From a checkpoint of a small mixture-of-experts model trained on Wikipedia.
Size: width 448, 89.8M parameters.
Experts: 48 experts in each of 7 layers, 240 squared ReLU neurons an expert, 2 picks a token, a softmax router.
Training: 676M tokens, 5155 steps.
Below are experts of layer 2 (counted from 0) of a mixture-of-experts language model. Rows are named router (the router's row for the expert), up (a neuron's input weights, with its number), down (a neuron's output weights, with its number) and show model dimensions 384-447. Each number is 500 + 50 x the weight over its row's rms, rounded and kept within 0 to 999. Numbers have three digits each.
Before each expert's rows: a language model's description of what the expert responds to; "raises" lists some tokens whose logits its average output raises strongly, later layers aside. This comes from a sample of Wikipedia text that the model never trained on.

# expert 46
What it handles: Taxonomy and name pieces. Pieces of scientific names and labels in species infoboxes and credit lists, such as Glyp-to-scelis, pal-po-mere, Argenti-no-saurus.
raises: "AF", "\"", "wide", " Career"
router:556537492477509489576427520485425551458563444521482485455428513526499480480538496417380573425517484506510487510496607544486469470536480503492516497492454531505572465566553483477496519411427479
up0:528598410430543571553462490477565489469458537544447484460592513465462508511535464467453550464416489434539425499496448513427554503407494532554582453549549532476519507541538497457565576543574509
down0:419451535502427551525482467467615573561461498433521491447479477463505492503448519471524546473468501500598447472502538601498464447482515490457502513572558497505568492581441488521489452466484480
up1:481540490485552539492545484495494438574467465446476455537590516476535484422437479451504514505467551609520554496444511552479554501632577489532501504494503477442518438583528448459628453500478460
down1:572471501461522495552413546523483412460395509554427457488577494436509399512484540501498508496454529493500545515522535549505598444512463421494429370527561512580479567453450502534471467473545553
up2:440494464448516522435524434530508433520504531442558451491468551471482448554472486561479518563491472406449529474533502519503543573543518426451578488435605531513541514589496318447556602440415446
down2:561528525467483520581561450644476549543490538412561524524517609428551450516468440476536549534467533484502425392446454495536389518521461523571494475449450562444501492454453466541499446598392518
up3:515454475486499535457561455370437463583509520502525399497585511543462443629491593409507485599377531484549554403551520525579556461430537455486502563484531520542490523507468492477551493469550574
down3:365504503511574546489419536560416443562517521498512576561485449551531506512531586636441421547536600510580541552454491532510497510376533463461507460505504546476533629484532532473468543371491572
up4:538497574483505421497425538493551476618477466553521463530551429511447424573527410534416588528459472498465514512613509465486480471483420571423441522538443517380458491592454524441523483534463459
down4:469506467449583442504548466468469567464513512534518509488580531521612523502485545514528492480569486466565485452535553596479520534445536534516486559470477505534524480463474565479518512418620542
up5:473572497418525560408441441489476449565475574467441477627493450527444516615545523518458523433568515581524520506595499521427490521527454544489466602437443545552486506504541490490496539383404487
down5:483573547446400448527576473557518584582554572522364487509582542464458503423512545516518481500492489420514483570585575434383566392499521522517447450408484508473478547497555507470407448550451508
up6:507557457488423484471517600532515479450429519502439504528519478425477479565522497511453551473552492544510453443488518569434507512418514558475534539413525499556521468506538555444535574542486493
down6:477415504398452480505509508496427532494511506527501388508418553470531529449502540538485497490509528544484498447514488588535506468451563549434479495494517528539443490529442511514514482490483503
up7:464600569502466543501508505442473505508393453493486492522550507511514547463484470388459551529534538583523428520513497538519550449483440431498467460587493423574510553496520443522425503503460474
down7:566470527496553501512515567462510502504472481480406588522513509420496504481597504492564488445529409456548472489499500493609528441487535526477499532508514385473484501493465569504455451582401528
up8:512515504529534413517471485522454426502497571530638462500536495495549477525478420418518473518513507456421488399602531518423502496544431516433410516540526531553551460481497438576598521538345500
down8:483554461525524483428505558432505450539485506421476486443541518517427570519444483436530476471564579503444434574428463491511555492467436436373489392536495514544475495475448468460517459453519459
up9:536521418495478500438464534434507445533524493567523506448513499406420500614483566395593464475452487562517520510554599507561512454423520584488512464395538579445501514497441547494472447521436420
down9:524492466458476546453456484485537525493479493467505494468546524523629581504508440416507507541478512447496568495464636446497466469398511604531528596473512513445468487501563526588567440521576470
up10:481571429506528542525492504506608551542467504442469489456503468474468548553485448441508628457479538503451502537485495497440470520492500471584514475372570529454444495481551617638488509488483566
down10:396568577467521569569556504485443529558452677489589538440507503486455470533592564536520458410475496448480540525430462496500550498503498464540637546462471475535525600458399502447529546491546487

# expert 15
What it handles: Structural markup, infobox fields. Heading equals signs, line breaks, colons after infobox fields like Born, Genre, Phylum, and is after a biography's opening name.
raises: "Rel", " basis", " Source"
router:519533437423457525493501513513517551544536543545556541536493479450450452403457450500532514443529493518506569581521510495587495565442547495398454560576506480437592551469530513545524460483560471
up0:538477526635496408427530502477463489493441440531392433494442524486448491509527523547514518538480477486524505473515516471410565478455502489476549434481545469486539478516488556455493454514393523
down0:609478522463454525487466475513478454426493500454444526589580466421507553520469565480459457460458507528449535423526476452559497507490520478518447472454383498528509574511528448414516577554579438
up1:557577551437499512516492421562446414492519574512490502553500531436439510487450583468581557592487380461428547526506444503477488440573524505496493462472537543547503529502577443565560390577490455
down1:434498574515475561443510488432573504486525519432539493474583491490460415554499649435507522484524561490545505429536494507542441459502541537440535521480512461414553442557447564439494502477557493
up2:435527550470509517575614402473456459548474539495408551510477558481447496507532544475496409526475499491544458500574410406392511493525430554530592490494485490520567555406429461577425529463535455
down2:511443515427523514415522497556409528494470508494427406450557525487458484558445380552566475509465506473434503495429474490541425433533532519555495544491564560578505466426416511525521544447450391
up3:436498450509525462406512431420545500524547503401500502547580504427609514487394497469470498513481589441467423448427523480453477474507509550518457517402509548428557388523414532446480471523540568
down3:602517478511424429455582540459374552573516499535468505527540524524463551521530575483466509531512487505438515536470545544447482424478492497526421456543513496418534443509522490497415445482537443
up4:593527449498506474535546461559435476512578527486492511533493529456485627449492550514469502552541632487476496489405541549488486533461422530607517557504506496482554463522574514495416468477488475
down4:429522573537568508400541461363481490501438509442404506495453602532493547429466468477506534456518552542535399500508456509446563448497517497437512434506547544532498482551461502510471527506496498
up5:545443529420496524543456532411471500511529461549502543525508539535489542495490457431446604466477445482418501438488486488443464518512487494468535459437646482465478648527469493522459536481417518
down5:428462602460537532606483461444586440478454554483476503570341525553543590562402477470442396406482541581548451498474494516505524450574504633450476551495460521544391531510574484458451530460500467
up6:516491522509521504561647518475522524474338497513487486452527511560538501501489489442614498577497428551504544510466456548506511608584481545395516447380558505595378503486512465531404482503537536
down6:432599566445496569512459488460528412535489464455547612503543524423478552490510498527511484404500481563529497487543506451575513504541421489450483536534466482381483525571415545458517451479466480
up7:423487543518567389472551506444492509465415582563526514486537443434463566515500495472518449503513423625445469558577549559490364482489455583436497429499493482556547579481574466459480510524568508
down7:540531477477553541477506521524576537501455502574532463436527433464464577540498413579564472523489477521572566479555572579558608478471499477524532527481485530515477443510580543488511443498512416
up8:524491562463527426488485504527470453466496347549398583409530595510512597488476518501458512409469554459497431482532391468517505518512517503485533454548464517600458529468464388456459527481475563
down8:529554561578443475470603480503489472477499543413574477518438579406448505492404432485509504528454496471484466438506502441478496473478562491523520436520497441504449551461487583537406485517474543
up9:477493538419457508487472513533543511511465550534481453500503534492478443444504566539541530534488422514489473465482526502502483431551540543444509518434518458504510646542503316394495583597490550
down9:534509491513511515479499418482549509337524553572466450547395486474475543486513556365492488564441459482459533457486607538405539591507560501495460521541519453484574476450505533510412505521513595
up10:518629496440547487551505484469487464541451448543489479478425474532512473556457525462463496496517506523482447445533490441449475487500469533587471476442481540491432531558494478457567397486502465
down10:508502432484525537537495460475436544521454552538456486570537508461478510498586442432456522435446550471487476445482524500539560445525433505519565572470478538449430512401518570543544540571484485

# expert 35
What it handles: Government institution nouns. Head nouns of political and organizational names after United, National, State: States, Council, Minister, Army, League, Constituency.
raises: " as", "'", ","
router:457540503485469543424492530562476501629472461487480446539561467506485534505463488486543491489552526496541489546452549518490438483547516493543430460492471506426465542530468549562553501494526542
up0:497508555523494381494465435380565426465397472479502506527557502495499595385503492576476505508426576534565514469543514454495705561481584477503453447497658437537532468437527478521510455501492518
down0:502413537547473533444525564562512514579517449545406539424486510540488550415506505487427547451470525425531549473486498513546504385584481539527561485652413488403505545574492508482518474567482549
up1:525548447523498484435494452410552479501587569519524493420454387567462456502463467456472557511467559583460492551539499550466519485630530585448480429452450487452426581432486401557508500432497525
down1:440445574436491496491452515501459474492533497471498557428415644505470627512491520489585502471434512531459549449515536491384543527561540541633490474495560470532535365486561449465409428396572405
up2:470546538465511507567466587500482449446501450420436451478513544482510441514488410555483532510524475539421537451467487566487551511487464435469608505519569441496576470555514474433540461377494475
down2:520433532486492555493403542491444475444486462424511472529507518457535565502472475456563549521462580548517494534533492520621549563499523444548446635529449509524563534501455583506482555429509480
up3:567535447517486532566552462487495465554495561478465578487649519571549459563541444469481479556600470500451504542503576477478548567470499484538464555474528605442530464477515435608424480435490550
down3:475554401505559464516512451480498476468468496514425473437545524519468438449562455509490539430433589459477487479479452483497546363460444564474513419483555568554525602462503504476426377479494506
up4:497488490477489528419467459480403505484461560486620438556518416361540552461388492595595460494534530440461498557437405532460539559496504517525433503564575517553598459476505531535474471472473463
down4:527484481585493552518478582527447435556507509446540494490557445459422501477532525456491525511530472431514512424499493479416429556448461490460554566508403520492506519513606536458523564602527566
up5:516446595646513543547495410566402522468349557452469513552497526552507396486526475499628527468539412461505481503431522434429516480438481540498514550518581503550441532453499556523425358431499541
down5:529497560427568489540528493433487460506527527480453527507496436538558472570418509533464582469467518546390461426492509456514410588524574457422450478533528474371583506559500466556545545425470588
up6:410534490497489516551524471475507549481512514527434531522429521403605434464479431451488492477495513549510441589479519439391495485594521509544501412462394529504519442546582473413454519538513565
down6:459483482483503423493512484560535479478426434539484482611544556533505440498438521472592356523560483526535540476464543464457555451468475496522505456509497497463505502579485545493508550486570569
up7:550512527475469488537666533451498517468465418482467545630468614554513532454579513496563493501510596522501476585495492570508510544502465533616463487525467511529445557470474464459445407470504511
down7:614366465475476491397457439559492524407562437576530515410397475363573482452543514598576531429525515396499437369470510489468434514395568508427473529520527554488521437485514580574526525514444541
up8:455529505562453472529589457532520513503483532544423493595461517500509490460520540406468487457459563510509463536526465580447507426538424442475508423507565541475455562487530446487512509521573509
down8:594430448501486486478435461590438413441490474534564436478402449544484499457451426560579504477487486525529535486509587489541463570414592552472540566433510588501492398502571630519581468537436496
up9:546449503412502579488513525475531464514460549446529406503491535513560506506552427444531480465332565439489475522463400536585553564477485562542543451534532458554468393443498470536547514520548456
down9:547570396454450554497592530526498539438534462486436538409492519503478536426572519535533520425565550467456465493428433463561491412474548447567457483553476413462487633513578513529482484468467537
up10:478511553528523535516606537480500446505513467499471482475550551502499583569496469467494417472479492527537531451508468530519559412579442501544494461440449454549511631434533534443578513462429459
down10:623425578481515587547532545565433524484457598536527444556556484397458426423501552543427460423469568534639513478473545495448499504442519473497548445508591419461493378510495407431533434499479430

# expert 1
What it handles: Clause-introducing conjunctions. Mostly "that" after reporting verbs such as noted, explained or stated, plus relative who/which and whether, if, how, because.
raises: " the", " she", " Victoria"
router:466462502448497580546515496533536517436425395378470412546411518469474469463494451448400398492518542469551450502519507467487414450458480484426418512570427494457477531412542419535465595411484507
up0:516481526451548557515517413538499450499400556534523492346544488429519507510497459523555537481425480516392452478499554498487584586542565502473544536464523492433502535485532482478544494565550457
down0:511559529455589529480515407563510474440532449576424572599539511540494571420648484508455468514538440588514410517530551467503519418481521542435407544411460556534504574498435525489562448546535494
up1:503484481578497471532427517494467531506436530536617507537517521518539512407599557400462636520514516486550509498554454425437560504476499524497498470491594565560476551531483440555589497480424424
down1:512526449444510426498544551509427514584516514494516486431480528473520531499442458537505517428520469435520520566480464494482459428495515486536436536564538527462492605497439575590544467483533619
up2:465481519549508515503502434411471471476430473448485505506490486418451429475447528470486425444539571687475506495573479405454585572518554580621488464585547523491538483557484477499600492379441371
down2:491531534432500529529540473521539569504533604469443552421547512455441495566539498600462502481387591505411484599435502439436523472488554580528518430440470520513402437478481457476437454445497549
up3:417490543511566551435551526433557379519381566516496583443513516514483417474496528461597450505445472489532463467491592524467576484417476474453604629425443549516503425497592522452490472577494483
down3:553429509493480484512500454535621474508528477451539524473582496544470504478548451558548473568481542518584502483498538552527573483450465471466483485415459459589475519494443529565481397423537495
up4:454519432470486530462459451464564528571472570559590461530527531614556444549497484550583556553487560585419553512543536519407521431428570513498481502523479578546494612537441508435499522486416455
down4:503548479492522553468522474580470519389529531510568496446477404540409376464485533513402554524566452506432570498462453482527525587512541493509474516498488567530427564506513544462520457415529450
up5:451526445526501434481526499372509442519485552555580437553527503428526458447463519402597565534578524490398503595612537463466612480479476386453504475496464499510417593510482517458516450527465555
down5:522466450443484471610561469540495517499539475490462521486543503504469431502530513422516504511548491453511459390408523510554560499487468392545572519452486528527520444569479463465513495499581427
up6:469532453457481511486562503452486500550461535515592514560579500550457515560459475517518540474474566524448475494432548495434525542496497523467535460514532506479554528528426449462635458488485518
down6:454410484452581598613530481559532481510514580431560499474438489494523426584456488524537543528478451556381584504515624479418447572514514449387596551596475486553488476537498511452487538632429460
up7:508567482429497581374533505479470492578391538501553464530445554519514563549538527456473556564520522579433525502436584516492522464489529506469490507481484394525478602506504477516534485509431502
down7:487416452468558530530460538386426502529477485482529482481448444539508488375583469455629532671525341515527526490433491503434519560521414469466540507497452486462520373495517554457568502497535470
up8:538436506541569496541547441451522490524507476510568482469395473528550429472582516475531451550547402546516531462597486556474503469556549438546611570513582497587436424568490493506496505506387484
down8:545444411484491544512421497438527478490471490442498474364639533464494492395615509550484515538464395498420506536511398494555534470383472486487424466508568499472474374534470526510533540464509562
up9:525556505449511487552468422478430501468477518468522456562427529420451584451454521520545501552541477488489623541456466503454510419414490568520452493502580428497433492486322557626563413454511545
down9:492434531543557472502479442563534534571476525463454435415524487577526504477516462522531434504513577480540524509562435444519456542465519527468482508506448548475505472570467506463384376510504526
up10:512557493490510479429456469498449421577513522590470520425427475480527446562496464436476580409452524442454502522454481461445484492462473541468566495469535525502505520453542515569552487519419467
down10:406541441544453537503495529490450511493525515494539529375502486591430507480517522543490489560468486513413557529463499478530534517470544432458566554584573499515509536464501529434450537543507481